Experts of a small language model.
Experts: 128 experts in each of 11 layers, a softmax router.
Below are experts of layer 6 (counted from 0) of a mixture-of-experts language model. Rows are named router (the router's row for the expert) and show model dimensions 0-47. Each number is 500 + 40 x the weight over its row's rms, rounded and kept within 0 to 999. Numbers have three digits each.
Before each expert's rows: a language model's description of what the expert responds to. This comes from a sample of Wikipedia text that the model never trained on.

# expert 0
Description: Pipe separators in sports league tables, usually before the goal-difference cell; also nouns like years, season, episodes, century and °W/°E coordinates.
router:561479462491488569457532583543419456554485416454532583529518491500435562440505492534421447554449556439487444565496460462458430543557499470509532

# expert 56
Description: First one or two letters of a split word, often Latin or technical, e.g. Qu in QuickGO, sp in spore, Ang in Angiosperms.
router:589517543566458532540475501461544436461447536540502500440435500525450551544462545544505520471479434476493474484489516500502524554545534484558463

# expert 50
Description: Articles and determiners starting a noun phrase, e.g. the, a, The, this, its, their, often sentence-initial or after prepositions.
router:483468528569517448494447475530478487539442500425481495490477527525514540454505516468542451518538493445538521516513565568479498486468509559526555

# expert 37
Description: Table pipe separators and sentence-final periods fused to word endings, such as ies., o., al., plus Won and Jr. in tables.
router:470487533536559528486500509534495506542449430532531585478540433496477512429439470421460475532463513507442520559569470498575573532527537507520457

# expert 53
Description: Word-final pieces like -ing, -orey/-ory in building descriptions (two-storey, parking), plus to, and, would and earned.
router:459448465427485478514460487467434550564493531574566489534470518485594495491427474482478443596503456541451452517488456513542519517514495434490482

# expert 62
Description: Middle or late word pieces and special characters, e.g. -on in Pandemonium, -ber in Canberra, ′, ș, ç, plus taxonomy labels like Kingdom:.
router:531497471448549523474509471527567445506465565544437447509466469406553470515466493476559535523477505495545547442518440508575531523457582470550469

# expert 19
Description: Second or third pieces of surnames, place names and words, such as Loch-t, rhodod-end-ron, Tynec-ast-le, Spot-ted.
router:501522498526574477497472450434560514426517459535488450484462463475501512493553554533494546439507521511540424506451490546511452541445558482495530

# expert 42
Description: Early word pieces and single capitals in technical or scientific text, such as Ac-ou-stics, M-ole-cular, species names, gene IDs, decimals like 2.6.
router:595495541551453512562511573495454492522524513515492477551476565521446541562469507510484489468544451447558511520469477485487539481486548485589580

# expert 35
Description: Middle syllables of South Asian, Arabic and other foreign personal names, often in tables, e.g. Samp-ath, Chak-rab-orty, Kit-ish, Moh.
router:504544555512490501459464565553545546463470581439509455507571487428496413510496493522551512493584549583494524442489477543522482506495538452562511

# expert 58
Description: Determiners and political adjectives before nouns, such as the, this, Republican, Soviet, military, plus -ian/-ist endings in ideologies and list dashes.
router:454505498485465513502492521564530455478462471498431526503466499530589464506465434463564467547586561507513515568502540553514531464522497496488472

# expert 44
Description: Middle pieces of personal and place names, often Spanish or foreign (Am-ade-o, T-uc-son), plus coordinate marks like °N and first names like Paul.
router:522478510549459466551459480474521463462469547482554515526553457484549522578577523489547496461555496463508540490533515484436482558490541468532469

# expert 59
Description: Hyphen bullets starting infobox or list lines (- Founded:, - 2016), plus prefixes pro, trans, sub and opening quote marks.
router:462550523562552526543492480545527487437515503494489498448514428525479482454526528481496468520498464514555453559535531460519518511484584494475487

# expert 2
Description: Pipe separators and dashes in stats tables for sports records, football careers and film/TV award lists, e.g. |, —;, Won, Nominated.
router:483525463539498544448469517530519475503451440530513472551502548514448453436492502442426472466456552514442536523450437454542450525543551542541510

# expert 16
Description: Final suffix pieces closing a noun, especially plurals, such as -s, -es, -ings, -ions, -ies, -ts, in budgets, topics, joints.
router:535485385459514550449472454510482448498528480485480451544492489462497461446544449513439465544498528517511483441530445454480496529504514500446449

# expert 41
Description: Verbs and prepositions in sports and entertainment biographies: finished, played, scored, released, directed, and of in critic credits like of PopMatters.
router:455458509496523519477446504534496523427483467553548478464492477472431482468523475472539518455485544495478445490519514459560544499520466495521457

# expert 46
Description: Final pieces like -age, -in, -ensis, -us, -ia, and line breaks after species title headings before Genus: or Authority: fields.
router:524434470546434519458450480474492517547433462452557486510511484508513560497470541477518501562547485507566428490450545428502555515449500478428526

# expert 15
Description: Opening capital pieces of Indian names and initials, plus party labels in Indian election tables, e.g. S. P., Bh, Raj, Independent.
router:419502497541505487581454590563562471526503547446540506421500572462446445495498476515492451449505532535503484511529433451502475496532485573554490

# expert 60
Description: Articles and common verbs in explanatory prose, such as the, a, have, has, had, are, became, often after to, of, is.
router:566515521494489471510448461553456449434449427417482493461513458519462531480490582478492420543419511467527513541484505563480536484483487576484501

# expert 21
Description: Prepositions right after a verb or noun they complete, such as credited with, headed by, author of, in favour of.
router:521512446524546541508457394498557456481441494467489582473446474500487546542445513488506515501441546460434470525420498544544449477428479508515481

# expert 28
Description: Pipe separators in tables and singles chronologies, quoted title openings like "T or "P, pronouns she and her, and pieces of foreign names.
router:518524546489531493501442498475526498549517536530435490515487511449418498502471531452455518533560488522557480480501471558474494480518520545477438

# expert 63
Description: Adjectives, participles and function words describing titles or works in lists and leads, e.g. renowned, known, Spanish, major, classical, by.
router:528562575515513570496535486516519478527444416475531538487442486488444480467487528443471427493545488493543503475470525516527500495479497466454459

# expert 57
Description: Pipe separators, line breaks and short cells in sports tables and infoboxes, e.g. game score rows, "Tight end", heights, "On" opening dated sentences.
router:452413471522423540500517441499421459560549470564535484484524487456521540479507555484425548481469459469533533535529515447483518526498539484520473

# expert 11
Description: Pronouns and auxiliaries in quoted or informal speech (You, We, I, 've) plus short mid-word fragments like o, ed, ong.
router:479485475505482556561501420484524496443506544515596475530492446545474425555612507534520449492547572540479445556582482475543468482525487499493475

# expert 25
Description: Cells in sports results tables and articles, such as x for a foul attempt, Cup, Championship, Team, World, lap.
router:479535515548436520523435561489430458554511454506556540474477460495454459411466517433531435536448499488524488470430484470566536471589499517527463

# expert 20
Description: Mostly the words and, or, than, the, plus standalone numbers in tables or measurements, e.g. two or three, 69, 0.
router:524477466528497500535501465459542522493559510504507481539512529589507480502444553433561454567541530479456475470497503478470464567496509494490499

# expert 18
Description: Prepositions and clause links in narrative prose, such as by, of, with, during, after, until, about, without, usually followed by the or his.
router:414481429497451549452471468536552489441468394431483519510488448514493516515480527472516524497438520576455467520525513526434449433540473547555540

# expert 29
Description: Words joining list items or clauses such as and, or, but, including, with, plus commas before them, e.g. liver, gallbladder, and pancreas.
router:477525484549490493552476562467462487461480529505499564497526512430515456414492547520497459512548500482487437513514489563466444589458409524462562

# expert 23
Description: Sentence-final periods, table pipes, before and in within biographies and career narratives, e.g. moving to Hull before joining, Belfast City Hall.
router:426564473514481475454523454528489539508470444546497514453487480452444463471527509423516533504452548472502422476499432486486564499483523434512503

# expert 9
Description: Adverbs and quantity words inside set phrases, especially "as long as", "as far as", "well known", "such as", "early".
router:532428483493499452482483515484461536512497467476526500462545532543401448473492527478481486486508575531446513499430516536480449456540526500495434

# expert 55
Description: Starts of names in French, Spanish or Arabic contexts, often after de or a hyphen, such as Al-magro, -J-eanne, X-avier.
router:559470553521505538466475513476569461451476494565500515438525530458488467430486527470521455478452493498466476469494514436475541476497529512451451

# expert 33
Description: Word-final pieces like -ic, -at, -ian, -istic, plus institution nouns such as University, Institute, Games, Navy, Arts.
router:602521433501468503527494490566506528483516598486575501527469471489527477551476459509516504522517466503470520458432550506553514490517530474508512

# expert 38
Description: Number pieces and pipes in data tables: decimal parts of percentages, year pieces like 19 or 2000, ranges like –19, scores.
router:455544532535519565523440557584470480576554533455502542556494450522424515484417554518474459525561487452469503467505466468487551487494514532524533

# expert 12
Description: Short syllable pieces inside longer words, often right after a capital or first letter, as in la-ure-ate, pe-ac-etime, E-con-ômico, Trans-it.
router:492494454432452526535561500491485499525475521536511472560503444431553472548500435518446459478513460454590560463540512507487502455542466443506459

# expert 26
Description: Short verb or noun words like back, set, run, played, win, plus middle pieces such as -at after fl or gu.
router:489446409500477508486533519429494504489460453552565462533519539459524528487596527477461557532519520490505502551482542544414499438542524426485504

# expert 43
Description: Verbs and participles after was, is, were or it, as in used, received, won, lost, been, released.
router:587462495457535512444497493515506547499439423452548481431442487563464572510509491473539470545470495502516501436459533554509520452458457502482525

# expert 32
Description: Words about war, government and institutions, e.g. World in First World War, Council, Air, civil, military, plus some word-ending pieces.
router:493509472452531516545487515494452484499463521513480590548497496506524399472557496484489475543531548537491516468514476466477495433486549448520523

# expert 51
Description: The "is" or "was" opening a place or person article, as in "Smithville is a town", plus coordinate degree signs, St., and "born".
router:539471464502496468512443490502510449526469562553499515553448467493530483402518508491525478563554495463505483526525497506491480492498485472451555

# expert 17
Description: Saint/personal names and titles (St., Mary, Dr, née), German fragments like -che, and infobox labels like Coordinates: or style:.
router:524475571503507452490487430525483490489542524506505465460496485507479501482499538495500448520532470553507514532448493523439451467550505491489464

# expert 4
Description: Linking verbs and structural tokens after a subject, like is, was, made it, plus infobox fields such as Born:, (age, Preceded.
router:541475415529485491486493461525520453535551555497483503524464463509512549503468544491485507583523478437469486459493480519491517530459473536498503

# expert 47
Description: Derivational endings completing longer words, such as -ious, -ation, -ible, -ated, -ial, e.g. meritorious, mitigate, targeted, assertion.
router:511456398411515474483421540524517487553447514518517561586502469516537499545514425496512463510564510564469400544520571532498525425515536442482494

# expert 30
Description: Pipes and list markers in numeric statistics tables of sports standings, election results and census counts, plus occasional and, in, the in sports prose.
router:468507530588535440496491495548449444425530517525534520560564534503486537432429485500510527434446501442527556507536496481506547456527513562503546

# expert 39
Description: Prepositions of place and time in biographies and sports, mainly at, in, on, during, after, e.g. attended school at.
router:448499512480529540526473443539421427485472465442489555524423484466446547448505520544521598557449543494411486481527554505491474491507478540543518

# expert 6
Description: Pipes between text cells in filmography, transfer and route tables, plus semicolons in award and discography lists, such as "Skyfall; Nominated".
router:487559480478514440459440521460490460487566523483505564547520511453476484480427456414542433499471529478446422526554469467514514547599463486509573

# expert 1
Description: Capitalized words inside names of organizations, cities and events, such as City, York, University, Science, or the a in Copa.
router:591539449498465528484477500524420460533452482528527446442455515580486478511489461451472473489516484456523495466530489483559501465467587526514449

# expert 45
Description: Pieces of Arabic, Persian and Turkic names such as Al, Moh-am-ad, Kar-z-ai, Vahab-z-ade, and geographic words like Soviet, Hong.
router:555521513544431502577466556558474527490484526487419443476618512507543450508539481436526469509517485513540504431554471531484442576483492523560439

# expert 40
Description: Pieces just after A, An or The, or inside learned compounds, such as Gastro-ent-erology, a-est-hetics, neurops-y-chical, Caryophan-ales.
router:588567527532533441499561529510548475452455529516460430531512498523437538569501452540465435452590433448540509446530467491539518449535552440524515

# expert 7
Description: Word-internal pieces after an opening consonant cluster, usually followed by a suffix, such as prom-ont-ories, pl-ag-ued, dram-at-ically.
router:536513480531519448456595512488500520466537542493543553531532449444488508506565489530470526490448566468571534530508497564564465481455438473477523

# expert 27
Description: Common first names and early syllables of proper names after a capital, e.g. Mark, Tom, Bar-ang-ay, Bar-ack, Ver-on-ica.
router:525493529536505404455598528523504546528486527556538534493546465473460498544545476544450552509484512448451582455553478562532512525508468478514437

# expert 10
Description: Middle word pieces, often vowel-led, inside longer words and names, such as Subram-an-ian, tit-an-ium, Peg-as-us, Tempor-al.
router:506495507434525504434481555539473495484428478436561485533544525455501550528573468434514481536547473574498522469524482528567517531489498497478535

# expert 22
Description: First one or two letters of a word split into pieces after the, a or of, such as t-ons, s-avanna, T-ank, Re-eves.
router:545467557505492460510490461434476539521486457525460507464558492549529543477550539480464458484453473487524495431508507518446455528520555447543474

# expert 24
Description: Word-interior consonant pieces, especially inside proper names and foreign words, such as Wolf-g-ang, Mess-r-s, Br-isb-ane, Tos-hib-a, Lar-ous-se.
router:481447547448504571563459492476567475450489521548506461536512497506494477542500517580532492492499531570553518460483499538579511474549485441442509

# expert 13
Description: Consonant-heavy pieces inside non-English proper names, mostly after H, K, W or Sh, such as Hok-k-aido, Hir-sh-abelle, Hil-bert.
router:420452558520494471517483526435487485518541563516433498489524541450534447443557488476433465468570539549458511429585495507473536531528475554491529